python train.py --n_layer=9 --router_score="sigmoid" --lr_router=0.000788 --tie_embeddings=false --beta1=0.95
Below are experts of layer 3 (counted from 0) of a mixture-of-experts language model. Rows are named router (the router's row for the expert), up (a neuron's input weights, with its number) and show model dimensions 0-79. Each number is 50 + 15 x the weight over its row's rms, rounded and kept within 0 to 99.
After each expert's rows: a language model's description of what the expert responds to; "comes after" lists some tokens at least twice as common just before its tokens as in all text. This comes from a sample of Wikipedia text that the model never trained on. Tokens count by the router's weight.

# expert 20
router:71 71 44 46 48 48 55 35 64 42 45 66 47 50 54 50 33 61 52 41 73 47 41 51 50 23 29 34 35 46 62 52 78 72 55 25 58 32 42 49 39 46 40 57 68 45 62 55 45 51 45 74 48 42 24 45 56 48 18 51 64 48 68 57 34 44 43 45 60 48 33 38 62 39 45 71 60 43 45 61
up0:49 50 25 44 34 34 58 37 26 47 33 80 58 57 68 41 33 43 66 49 66 53 41 31 42 25 55 44 54 55 55 33 50 59 53 19 64 57 49 78 10 57 38 57 25 81 40 46 39 42 48 55 63 51 39 42 55 56 43 58 70 71 56 52 47 38 53 42 59 61 36 57 65 33 49 26 55 46 43 42
up1:53 49 62 75 38 49 47 61 51 69 19 45 39 54 35 08 31 60 27 11 40 75 52 59 19 38 51 52 39 41 77 36 55 63 62 50 59 71 47 39 66 70 27 80 73 43 40 49 63 52 45 66 53 64 66 59 64 69 57 55 32 35 61 58 51 62 75 57 53 56 25 64 59 54 37 35 55 81 27 56
up2:60 62 54 39 56 65 57 49 70 58 57 74 61 64 51 53 41 60 29 39 52 34 47 58 54 40 62 52 58 75 34 29 24 69 45 30 42 23 42 56 19 41 38 46 54 54 51 62 33 48 63 47 67 59 49 62 51 39 53 55 59 81 38 46 48 58 40 46 50 50 36 63 42 58 46 72 59 58 61 42
up3:75 37 48 42 62 56 41 41 40 19 39 86 34 10 27 43 38 38 62 63 24 47 66 48 30 91 62 28 52 52 41 37 43 39 35 64 37 46 50 42 29 52 49 86 67 72 42 62 37 41 71 55 52 52 63 12 82 42 54 92 61 41 63 61 53 18 46 26 45 35 44 55 62 42 67 65 41 60 24 43
up4:42 47 61 55 26 43 17 45 62 23 36 55 70 57 55 39 55 31 35 51 36 69 54 51 62 47 47 56 58 41 47 32 64 62 67 27 57 39 21 38 49 47 45 69 25 59 56 67 31 54 30 50 45 43 36 82 37 57 43 50 47 46 78 39 39 56 54 48 48 54 44 45 51 40 34 55 78 62 42 36
What it handles: Closing parentheses, braces and brackets, semicolons, percent signs, blank cells and pipes ending cells in tables and legal citations.
comes after: " |", " ", ")", "2", "1", "%"

# expert 10
router:50 52 53 53 62 40 58 36 41 45 60 33 59 57 43 41 32 43 50 36 57 27 77 83 56 66 33 42 44 54 56 69 41 35 42 56 55 49 47 61 39 42 59 08 60 64 38 64 40 81 55 47 48 27 38 57 63 69 28 42 52 48 40 34 48 47 48 44 66 48 37 38 55 64 52 77 56 26 56 48
up0:73 72 45 76 61 48 51 50 64 35 37 66 72 37 54 35 49 50 66 40 56 34 57 42 33 33 46 56 44 76 54 58 35 44 26 63 67 31 84 57 52 61 47 49 40 67 35 68 59 40 51 63 49 34 31 43 37 52 49 36 53 68 63 55 65 36 39 30 47 78 28 53 59 61 53 38 54 60 33 37
up1:51 61 43 30 65 56 26 59 39 42 45 30 70 59 61 60 50 40 74 64 49 50 63 78 66 57 51 57 37 61 28 57 56 49 42 56 24 61 73 25 14 30 36 46 70 63 75 62 54 45 45 31 46 57 45 87 59 61 46 29 65 51 54 50 56 28 34 44 60 80 63 67 29 57 41 36 69 38 48 68
up2:47 63 54 38 47 53 31 56 21 70 57 58 57 62 63 48 30 35 56 31 53 61 63 40 27 53 50 55 66 89 61 87 63 43 62 53 31 53 34 52 58 53 34 71 47 69 60 47 39 56 58 54 67 67 20 53 51 61 71 32 63 70 55 44 58 71 48 57 28 53 38 27 47 59 18 47 66 61 28 57
up3:29 67 76 52 73 44 86 49 53 69 39 38 44 55 30 57 32 76 63 49 41 72 60 47 59 38 31 55 30 50 75 64 37 29 65 35 39 38 51 51 69 66 38 42 61 39 33 41 62 52 60 45 32 64 53 59 58 55 61 37 77 69 43 35 44 47 42 17 43 61 33 33 47 55 28 23 63 43 20 49
up4:45 30 69 38 51 56 57 63 43 34 58 48 60 35 39 23 45 47 69 50 67 58 67 46 39 60 55 59 60 56 34 44 39 69 54 15 46 29 64 54 28 59 16 40 49 45 42 60 56 52 63 43 61 47 30 47 43 68 49 43 69 34 84 66 42 53 41 47 46 36 75 79 54 49 48 42 40 32 49 55
What it handles: Year numbers ending a date, as in June 17, 1897 or 2013 in tables and parentheses; also a few other phrase-final words.
comes after: "–", ",", "|", " in", " (", " United"

# expert 28
router:17 36 49 73 54 64 43 51 56 89 60 54 49 36 69 48 43 44 54 47 51 50 28 54 47 50 46 24 67 56 41 43 50 41 48 61 57 14 66 77 70 34 17 38 63 41 61 53 29 38 67 27 52 34 41 57 36 48 57 39 37 54 42 60 59 63 44 29 40 49 56 52 55 65 25 47 53 62 64 08
up0:67 63 31 65 31 72 50 72 34 63 71 82 65 58 51 52 57 49 62 47 57 61 37 57 67 55 43 43 50 63 60 41 73 67 20 47 42 61 47 42 42 30 71 55 45 46 84 45 40 53 56 52 41 99 68 56 31 33 25 76 38 48 64 63 65 74 82 34 39 41 28 27 16 62 09 49 12 47 60 55
up1:42 52 32 54 78 37 60 54 35 58 43 30 34 79 53 51 43 59 37 43 70 38 38 52 59 46 61 30 49 53 37 57 54 70 58 77 29 32 20 46 66 25 22 42 40 43 54 43 30 41 72 50 22 54 99 29 47 34 51 55 44 53 35 49 45 30 35 42 66 51 40 71 39 55 48 61 53 45 18 45
up2:20 32 47 41 70 53 62 65 55 75 77 46 62 42 47 33 26 56 44 41 34 38 52 54 40 42 55 56 43 53 53 45 23 70 38 68 65 56 57 57 43 46 55 59 53 54 64 36 33 58 52 30 70 53 89 34 32 43 65 56 55 50 59 43 24 31 65 44 37 26 65 62 58 76 38 46 59 57 70 58
up3:27 53 40 49 62 56 55 46 64 52 45 30 59 52 63 33 37 72 31 47 50 37 39 34 24 46 60 30 83 42 61 51 28 58 33 89 52 31 47 47 37 33 42 62 57 54 70 65 32 42 70 41 68 35 52 49 39 68 43 74 48 50 51 38 49 53 47 29 47 65 51 77 56 56 46 13 14 31 42 38
up4:44 28 70 48 37 33 74 53 67 59 63 45 56 76 60 27 67 51 59 58 47 49 67 36 40 17 53 56 73 33 56 61 59 33 28 76 87 61 50 60 46 37 65 74 63 43 96 73 32 50 70 27 54 55 55 51 24 32 53 37 50 50 63 46 52 43 45 46 40 49 47 36 33 69 44 32 39 55 36 25
What it handles: Digits inside longer numbers and coordinates, plus words after be-verbs like well, nominated, recognized, million.
comes after: " was", ".", " is", " were", " be", " are"

# expert 15
router:61 43 40 69 62 55 50 59 64 38 78 28 51 57 47 50 61 61 46 45 26 27 58 38 21 45 59 56 46 60 34 42 25 39 74 47 39 62 46 59 48 38 38 72 49 62 70 79 36 62 58 07 53 73 50 69 31 09 20 31 54 32 71 61 54 55 41 47 57 54 56 63 37 47 36 24 73 45 43 46
up0:29 49 53 26 40 54 63 73 47 70 50 47 14 48 24 39 68 61 18 63 47 35 42 63 65 38 68 33 38 69 44 33 62 57 37 32 47 54 53 45 39 35 84 40 35 26 39 44 33 23 56 28 57 58 46 54 47 38 41 29 54 85 61 45 40 45 51 75 55 39 85 67 50 39 38 47 52 34 35 52
up1:37 37 48 71 72 32 57 34 63 53 56 58 63 58 36 82 25 46 46 60 49 59 53 45 38 77 68 20 44 64 34 30 51 37 38 55 56 76 83 52 57 65 70 64 43 48 42 52 51 47 62 49 56 80 51 48 46 16 80 60 60 73 44 74 28 16 62 46 67 58 46 66 25 48 22 57 52 64 53 51
up2:60 39 37 71 39 38 49 50 35 32 59 46 68 34 49 49 56 45 44 49 60 51 53 52 45 54 68 44 59 55 35 63 64 64 62 55 28 65 64 44 63 58 47 53 34 57 32 50 10 19 52 28 25 60 34 46 65 63 84 66 83 11 51 56 46 38 67 48 55 37 63 57 59 58 43 45 53 40 42 54
up3:50 58 42 54 84 34 46 81 57 71 81 58 67 52 68 42 34 31 36 38 46 55 72 50 53 56 54 21 49 57 57 34 47 42 35 52 54 49 69 54 64 65 75 82 64 40 50 21 28 34 84 24 31 56 63 34 51 44 69 51 58 33 51 33 69 62 36 50 59 52 44 55 34 31 55 47 56 53 48 74
up4:17 40 43 57 17 33 88 34 44 62 41 29 54 44 35 43 48 67 53 58 57 23 22 41 57 50 49 79 63 49 37 60 28 61 64 54 70 55 50 61 14 13 46 56 30 38 69 59 48 57 57 71 29 50 24 46 41 37 70 74 58 73 61 55 30 35 51 37 35 39 62 49 42 66 55 59 58 43 43 65
What it handles: "the"/"The" and other determiners like this, these, both, each, other, mostly after prepositions such as of, in, to.
comes after: " of", " in", " to", " at", " for", " on"

# expert 24
router:76 34 43 46 63 55 62 34 42 52 64 43 33 57 25 65 47 41 44 52 64 60 49 58 60 48 28 40 41 74 62 52 58 64 50 77 44 47 25 70 23 55 36 50 37 46 38 53 54 71 59 49 63 41 47 47 54 72 41 21 44 44 36 21 46 46 56 64 93 29 45 49 54 20 68 93 39 56 98 69
up0:59 64 46 41 92 69 71 89 59 46 70 56 59 53 52 36 53 74 58 36 50 36 52 45 56 71 56 59 41 72 29 08 72 48 82 42 39 34 83 57 33 76 35 89 56 46 32 34 44 46 24 53 44 41 42 42 37 45 70 27 53 35 70 46 33 49 76 25 17 32 43 85 50 58 62 39 45 32 42 40
up1:53 50 44 38 50 25 37 61 83 24 62 60 53 40 47 50 54 51 47 29 45 45 42 72 53 71 77 68 51 55 45 27 64 56 30 34 42 69 41 76 33 46 63 26 22 57 17 58 46 52 71 56 61 25 39 54 15 33 38 67 68 53 55 55 47 63 22 70 41 45 40 64 42 90 35 55 90 55 63 74
up2:26 29 50 81 50 78 52 55 27 59 84 54 38 42 28 56 47 38 58 34 51 40 32 49 59 56 56 65 50 43 59 45 70 64 59 53 88 42 45 73 58 44 27 64 44 28 43 38 53 30 46 68 47 44 48 80 68 60 66 66 49 43 44 58 55 81 36 32 58 42 62 67 59 54 26 35 73 26 63 32
up3:60 63 40 32 34 47 43 47 36 39 58 47 23 26 68 56 39 45 60 70 49 66 37 43 23 28 41 46 42 34 72 50 63 50 69 22 49 46 72 38 36 74 48 52 55 53 36 36 52 52 34 69 53 47 44 17 59 90 48 35 72 55 67 72 27 49 68 24 57 41 44 64 08 65 25 53 65 53 57 46
up4:51 39 42 85 75 26 47 31 61 69 55 47 63 77 42 31 39 63 47 61 33 49 31 51 45 43 42 47 25 87 29 47 11 24 54 49 64 47 43 37 36 40 38 88 50 57 43 64 40 56 63 25 40 47 50 57 47 86 68 51 42 47 78 59 35 48 41 50 54 41 38 71 40 30 40 67 51 65 26 33
What it handles: Capitalized proper nouns in lists and tables: month names, country codes (USA, FRA, ENG), places like United, South, New, and "Part".
comes after: " |", ":", "|", "-", ";", " in"

# expert 14
router:56 45 40 41 51 55 27 34 44 37 49 29 45 66 70 48 39 56 24 52 72 41 70 69 37 67 57 42 57 42 45 48 50 57 35 40 57 57 49 29 20 41 47 51 40 71 30 29 32 36 74 80 52 77 63 43 61 36 79 43 73 51 73 81 14 24 25 56 32 40 66 80 45 42 44 41 59 36 60 55
up0:33 58 61 62 82 42 38 56 70 44 71 42 41 27 45 49 35 46 24 30 24 63 55 50 40 65 63 46 73 80 41 71 33 43 38 54 63 33 71 57 67 67 45 40 54 78 57 63 35 25 22 54 59 21 36 43 70 41 54 62 69 52 36 97 30 27 44 52 32 47 31 39 69 34 41 49 79 57 37 32
up1:50 42 41 41 71 38 43 43 61 47 69 48 40 49 47 43 43 65 38 70 77 41 59 49 66 31 59 58 69 68 20 50 50 33 31 53 63 70 56 27 85 70 44 52 53 37 21 16 60 67 40 65 32 41 48 61 43 57 65 45 49 19 64 62 74 46 35 17 24 59 26 59 51 49 77 60 70 64 52 72
up2:47 42 53 39 65 21 63 47 41 55 46 39 49 59 57 51 46 70 45 52 71 68 43 30 17 43 61 28 40 48 55 49 36 50 51 67 30 65 55 47 60 52 52 45 50 57 20 41 38 54 23 51 30 65 30 32 42 39 46 59 63 54 76 55 59 74 24 43 70 63 53 56 38 60 42 50 38 48 29 70
up3:28 51 54 30 42 41 60 43 52 65 40 51 36 77 32 52 37 48 20 63 23 64 47 75 70 55 47 61 46 47 19 50 33 66 71 65 60 34 53 69 45 26 64 43 33 50 38 28 71 23 69 31 28 58 62 70 26 41 51 66 32 43 82 43 46 56 29 45 63 45 28 39 52 40 68 53 44 64 32 63
up4:78 55 39 56 52 32 65 50 81 48 71 42 52 33 61 36 51 37 62 34 36 53 90 61 46 59 79 56 43 49 32 44 33 22 63 37 75 26 88 50 69 32 64 39 43 60 70 45 62 42 70 55 51 42 49 65 28 34 83 47 32 66 88 63 67 50 56 47 50 69 46 58 64 39 55 33 40 31 32 72
What it handles: Ordinals, superlatives and head nouns right after the, The or a possessive, such as first, same, largest, final, name, term.
comes after: " the", " The", "The", " his", "'s", " a"

# expert 30
router:55 61 52 38 40 56 54 41 30 49 54 90 37 62 28 64 44 53 32 49 70 51 29 51 45 72 47 49 34 64 57 63 41 50 64 82 61 53 39 44 51 48 52 65 35 69 36 34 44 60 46 55 56 37 45 17 41 34 43 51 35 48 37 20 53 42 55 37 44 43 43 24 45 32 57 63 47 55 27 56
up0:19 61 24 34 58 30 37 31 31 61 51 74 62 26 60 33 14 61 63 83 80 40 35 16 37 74 85 62 74 48 31 41 46 46 48 39 42 50 68 55 26 22 69 85 61 66 51 44 61 47 56 66 37 75 72 57 47 28 60 50 69 63 32 42 52 63 30 29 46 55 76 31 66 51 60 74 58 34 21 55
up1:58 20 49 28 00 40 70 67 50 44 49 50 63 48 40 44 45 59 82 43 31 48 53 66 04 54 42 34 40 88 26 33 74 43 52 59 43 63 45 62 68 53 52 53 40 38 27 52 64 46 58 50 72 60 57 61 68 69 49 55 63 31 61 28 27 44 44 72 70 40 32 43 52 53 57 42 48 66 57 71
up2:38 47 79 56 75 67 47 40 47 63 41 41 79 37 22 52 39 66 39 44 61 43 34 46 33 58 62 56 41 41 26 53 56 49 41 52 41 41 55 51 64 31 49 83 46 46 36 26 49 33 52 56 59 74 66 61 43 28 53 50 63 32 69 40 54 38 60 51 32 54 44 39 42 46 59 58 62 17 43 32
up3:68 48 80 48 76 43 52 92 65 68 31 74 30 48 81 67 42 65 40 38 52 50 58 69 22 88 54 53 63 73 39 54 48 58 66 40 33 48 41 54 54 54 68 60 51 97 42 36 63 56 57 52 10 31 31 45 35 38 39 46 61 50 81 39 37 39 51 28 40 58 37 72 47 82 47 50 52 58 32 58
up4:48 44 30 34 37 39 55 51 56 57 55 32 67 68 34 54 30 45 60 79 58 57 50 35 66 50 42 45 43 55 29 37 50 48 74 80 73 47 56 35 75 61 48 60 79 49 86 55 63 34 43 56 46 56 33 54 24 45 51 24 33 54 53 49 64 36 04 44 70 51 77 38 59 61 49 43 30 41 44 14
What it handles: Newline tokens ending table rows and list items, plus section-heading equals signs, byte-order marks and "MPC" in minor planet tables.
comes after: " |", "\n", ".", ")", " =", "=="

# expert 22
router:46 56 46 53 67 68 48 67 66 81 69 42 48 67 36 30 60 48 55 42 33 41 38 51 81 38 69 45 47 51 40 48 74 88 49 27 66 34 56 43 54 55 72 05 65 36 41 95 56 34 34 74 33 34 57 43 25 70 24 55 37 55 49 31 92 39 46 40 60 57 68 44 61 45 32 69 56 48 43 50
up0:48 58 39 45 62 61 49 62 55 73 52 40 44 45 43 23 21 34 42 65 47 55 85 52 55 43 61 53 63 65 50 45 69 70 56 67 55 39 59 44 73 43 68 57 31 67 35 79 64 57 52 64 49 31 45 39 49 57 16 55 59 28 58 68 84 43 63 44 36 46 33 48 75 90 61 31 44 75 41 50
up1:41 54 43 52 40 25 44 48 50 37 47 38 49 74 41 46 38 29 53 44 50 58 62 43 45 43 85 57 71 56 40 28 47 53 68 39 60 59 46 34 43 45 91 40 46 36 52 81 56 52 37 38 37 23 66 34 41 32 47 72 63 58 67 60 36 25 41 31 68 49 71 64 22 46 31 44 68 22 44 47
up2:31 68 58 57 36 58 49 26 52 44 07 49 27 65 81 74 80 36 27 46 38 42 58 45 52 46 77 63 22 36 36 41 28 69 45 40 50 46 43 68 56 66 56 60 85 22 47 52 38 44 66 59 60 47 65 53 37 48 29 47 33 60 54 54 72 44 39 58 37 41 41 49 56 60 54 48 30 42 66 90
up3:50 39 64 67 60 34 37 38 36 39 52 60 65 66 65 39 67 39 63 48 25 71 39 67 79 56 44 54 75 46 51 76 55 72 31 20 73 41 58 72 56 81 91 49 47 41 61 60 50 47 44 57 25 38 41 00 27 43 47 46 47 64 52 23 70 53 63 31 48 52 80 76 48 41 46 43 37 72 43 42
up4:19 33 38 54 67 61 36 51 61 42 52 67 69 66 62 45 46 63 51 22 41 35 70 33 74 53 65 61 44 39 48 42 71 46 54 51 33 59 45 63 37 76 27 58 92 54 44 68 52 70 39 50 48 48 62 28 48 44 20 24 62 69 77 42 38 30 44 48 14 47 61 41 36 70 38 44 64 85 53 48
What it handles: Line-initial hyphens in infobox-style field lists, section == marks, and forms of be such as was, is, been.
comes after: "\n", ".", " It", " 2", " 1", " one"

# expert 7
router:37 57 36 49 56 64 53 44 55 66 30 81 56 34 39 54 62 46 59 68 61 55 47 57 78 62 25 66 50 48 74 61 48 39 50 31 56 68 52 52 44 65 25 51 53 61 41 40 46 48 61 37 51 50 51 55 21 52 53 44 71 30 30 60 31 50 70 67 60 65 61 76 42 65 37 40 54 49 64 56
up25:50 57 52 43 37 12 44 47 61 41 44 37 56 46 36 43 25 50 41 60 74 51 22 54 42 49 07 32 69 70 39 62 29 41 53 50 60 33 54 55 50 45 77 38 66 22 36 65 19 50 65 45 62 57 34 25 45 45 57 53 28 28 54 73 82 50 51 60 54 69 36 80 63 74 08 38 46 41 34 65
up26:43 48 51 36 62 78 51 55 60 70 61 35 31 70 36 62 55 47 46 58 65 66 29 39 49 48 43 57 31 66 56 69 43 64 69 41 67 53 60 53 28 74 40 35 65 32 64 26 43 54 39 27 64 54 62 55 30 58 60 39 55 60 38 72 39 41 73 71 30 52 61 70 49 91 29 19 73 27 70 55
up27:61 63 48 58 45 56 50 56 56 78 48 48 57 39 61 33 38 49 49 40 55 72 55 63 64 52 55 75 80 34 66 30 35 71 75 42 58 68 52 58 77 49 83 42 56 68 51 44 41 54 54 81 36 58 30 49 69 53 47 45 23 30 71 39 62 81 22 57 72 59 46 51 57 29 45 09 40 34 59 67
up28:24 50 55 47 39 42 37 19 12 51 40 41 62 49 99 47 52 58 39 48 39 88 54 39 45 50 48 74 63 47 57 49 58 48 69 44 47 64 13 62 62 44 43 62 51 50 62 51 50 36 37 75 33 54 51 46 47 22 53 41 45 56 42 67 07 50 72 42 86 41 26 48 69 42 21 78 56 39 72 32
up29:38 15 20 65 40 42 54 56 13 37 58 35 49 22 62 54 48 33 30 55 56 26 50 36 70 57 55 61 44 40 59 70 34 42 39 72 43 44 34 69 40 58 31 61 56 75 57 51 58 75 63 51 44 48 50 38 46 50 43 59 45 61 57 62 51 38 72 54 61 66 72 67 67 60 40 35 42 64 47 39
What it handles: Colons after field labels in infobox lists, such as Plays:, Recorded:, and number words or digits like all, three, five.
comes after: " of", " \"", " (", ":", " and", " by"

# expert 11
router:60 32 37 51 61 31 47 45 44 52 22 73 63 47 67 41 47 38 50 42 07 38 43 59 59 66 60 46 69 46 49 38 21 36 31 79 33 54 52 52 72 48 59 47 29 45 33 28 63 27 56 34 36 48 51 82 81 42 54 37 53 46 54 60 33 59 46 52 25 43 49 56 56 50 71 21 53 61 60 48
up0:49 64 47 41 40 70 67 46 70 62 38 81 59 52 70 56 26 66 49 19 30 57 34 56 27 47 70 54 45 70 49 43 31 65 49 45 69 57 32 21 47 73 62 58 35 50 47 62 55 79 48 63 74 30 46 39 49 33 50 59 48 39 61 54 60 36 18 80 35 47 85 45 49 73 29 26 60 63 39 63
up1:44 50 36 59 25 48 31 22 57 21 48 45 40 44 46 14 68 45 69 42 65 38 18 37 58 36 66 47 27 44 47 37 43 50 49 60 66 27 50 30 54 33 49 32 76 64 60 53 36 36 50 37 51 20 42 46 75 61 36 59 54 66 67 48 66 31 44 28 64 45 69 61 55 56 63 35 33 61 52 56
up2:41 64 37 57 49 78 41 55 35 66 59 79 26 51 56 64 48 27 33 45 61 48 45 35 49 52 55 53 73 50 64 61 28 23 46 65 56 67 23 38 52 58 52 51 56 61 66 37 40 60 52 49 30 22 53 54 65 49 36 92 65 51 50 45 33 12 21 69 37 56 38 43 74 52 28 34 50 42 20 73
up3:63 51 41 61 46 71 36 41 45 30 70 38 77 55 61 22 80 61 46 32 28 76 38 42 61 51 30 55 53 37 67 51 64 55 33 37 33 69 28 36 65 33 45 61 47 67 41 61 50 42 35 59 58 63 51 65 65 74 35 74 53 66 26 27 45 52 38 56 46 48 64 78 27 60 43 37 69 45 62 31
up4:35 44 55 53 38 46 56 63 51 51 62 78 35 59 74 47 63 35 51 41 71 61 21 54 62 45 82 70 55 42 65 69 58 44 42 56 16 56 38 40 58 58 48 52 72 53 59 50 12 37 35 41 23 40 67 65 57 45 46 72 22 71 58 33 33 47 72 52 47 28 32 33 65 55 40 45 59 29 45 49
What it handles: Pipe separators starting or inside table rows of sports statistics, election results and succession boxes, plus a few nouns like life, work, sale.
comes after: "\n", " ", ")", " to", "\"", "}"

# expert 21
router:24 59 65 38 32 65 51 25 47 58 56 37 56 42 68 35 56 60 37 35 66 62 11 27 76 29 63 86 41 84 55 49 79 49 31 35 42 66 50 59 47 49 58 43 58 58 60 36 50 81 51 37 49 52 44 36 75 67 73 63 43 60 44 73 57 58 70 47 60 65 42 41 50 69 56 43 50 53 58 47
up0:38 72 44 52 37 40 44 48 52 42 55 74 31 71 64 23 42 53 43 52 69 51 48 32 33 23 43 65 44 55 39 53 37 69 42 38 52 38 46 48 65 45 39 22 49 62 35 22 68 48 43 69 37 58 63 32 63 23 25 53 67 46 29 45 53 53 51 59 22 77 47 35 54 55 20 20 62 42 69 55
up1:49 36 70 52 25 58 63 53 33 40 79 55 47 57 37 52 28 72 60 43 26 51 53 45 33 25 55 71 65 79 29 54 38 45 66 75 85 41 60 50 35 99 35 39 52 35 63 39 44 30 30 52 53 80 65 68 39 28 43 57 48 54 77 95 74 41 60 57 86 32 66 31 43 61 38 32 26 42 32 52
up2:37 58 54 32 61 45 32 68 48 62 68 51 45 58 78 50 69 26 36 34 48 56 38 73 52 54 43 45 83 41 74 64 61 56 16 53 37 41 60 26 87 63 59 75 56 46 73 78 60 60 52 52 60 53 55 43 57 49 55 62 63 51 61 44 59 54 70 53 59 43 49 71 41 59 59 50 77 52 36 84
up3:64 61 80 21 48 77 61 40 48 41 40 39 33 46 64 22 39 59 20 57 61 54 52 59 37 18 44 70 45 37 38 38 62 64 54 54 58 58 52 54 55 52 63 47 49 29 42 60 52 52 46 57 46 64 45 36 63 36 53 24 26 52 59 66 47 43 52 58 32 67 22 47 57 57 33 28 56 45 55 59
up4:94 59 52 51 40 37 42 41 38 39 68 36 27 34 57 55 39 54 35 63 44 61 44 64 58 57 60 58 50 53 33 33 69 62 29 67 36 44 61 73 60 52 50 51 56 32 57 34 52 54 47 72 65 32 48 23 38 45 52 70 27 56 59 74 68 48 34 44 54 59 55 36 30 60 57 23 65 67 46 45
What it handles: Short word-start or mid-word pieces after hyphens or capitals, e.g. "t-our", "st-o-ichiometric", "B-s-ides", plus commas and numbers in stats tables.
comes after: "-", " T", " ", " P", "/", "T"

# expert 26
router:29 44 87 46 56 73 36 62 94 39 49 42 71 60 32 37 24 61 85 63 40 50 26 32 47 51 48 58 40 47 56 43 47 52 41 61 55 51 82 54 48 35 60 48 44 35 44 45 49 38 53 52 31 68 76 54 42 48 48 59 39 63 69 47 62 59 67 53 52 25 28 67 49 64 36 52 63 36 69 66
up25:36 60 42 83 60 47 48 66 66 65 68 43 60 40 20 35 48 20 49 38 39 00 44 39 38 33 64 47 48 55 25 48 27 42 60 58 43 49 92 57 37 53 41 69 60 48 34 39 34 51 59 28 35 47 34 52 73 28 50 55 36 60 40 50 49 46 40 50 41 43 39 57 45 75 23 45 49 54 46 49
up26:60 58 40 57 20 61 55 88 45 55 50 45 32 27 31 40 40 35 46 49 60 50 42 49 52 65 46 17 39 11 56 35 44 52 35 23 56 33 66 52 70 44 61 30 48 73 39 42 46 36 53 52 46 49 55 68 50 22 50 59 73 42 35 51 61 42 44 44 71 31 50 38 66 38 50 17 47 29 23 43
up27:61 37 40 26 29 55 65 64 31 55 47 30 52 68 61 26 24 64 57 43 57 42 47 74 00 36 58 35 49 31 50 37 74 50 30 64 48 40 50 61 27 52 51 61 31 18 55 44 25 42 71 37 52 53 46 44 53 40 56 61 22 50 37 67 29 50 44 50 70 53 38 52 71 64 29 39 60 65 40 39
up28:73 40 40 34 57 55 57 43 77 60 33 42 60 49 38 32 61 59 42 33 50 48 73 43 59 66 77 46 56 40 79 36 74 56 38 25 57 54 66 53 39 43 56 31 56 44 84 31 59 31 53 58 67 45 43 41 62 40 88 67 65 37 44 45 57 24 39 16 38 52 56 75 52 61 50 40 45 52 65 39
up29:42 14 64 68 52 37 63 51 48 30 47 33 32 42 51 49 58 54 76 63 47 55 31 26 34 53 45 68 14 51 39 59 31 45 43 59 75 56 51 54 64 47 23 57 51 45 43 28 51 52 55 58 81 41 59 51 48 56 66 35 31 58 50 54 68 54 61 36 63 59 50 51 53 47 40 22 48 37 94 45
What it handles: Numerals in tables and measurements like 10, 100, sq, lb, plus letter pieces in asteroid designations, Chinese names and non-Latin byte fragments.
comes after: " |", "–", "N", " Y", " K", "′"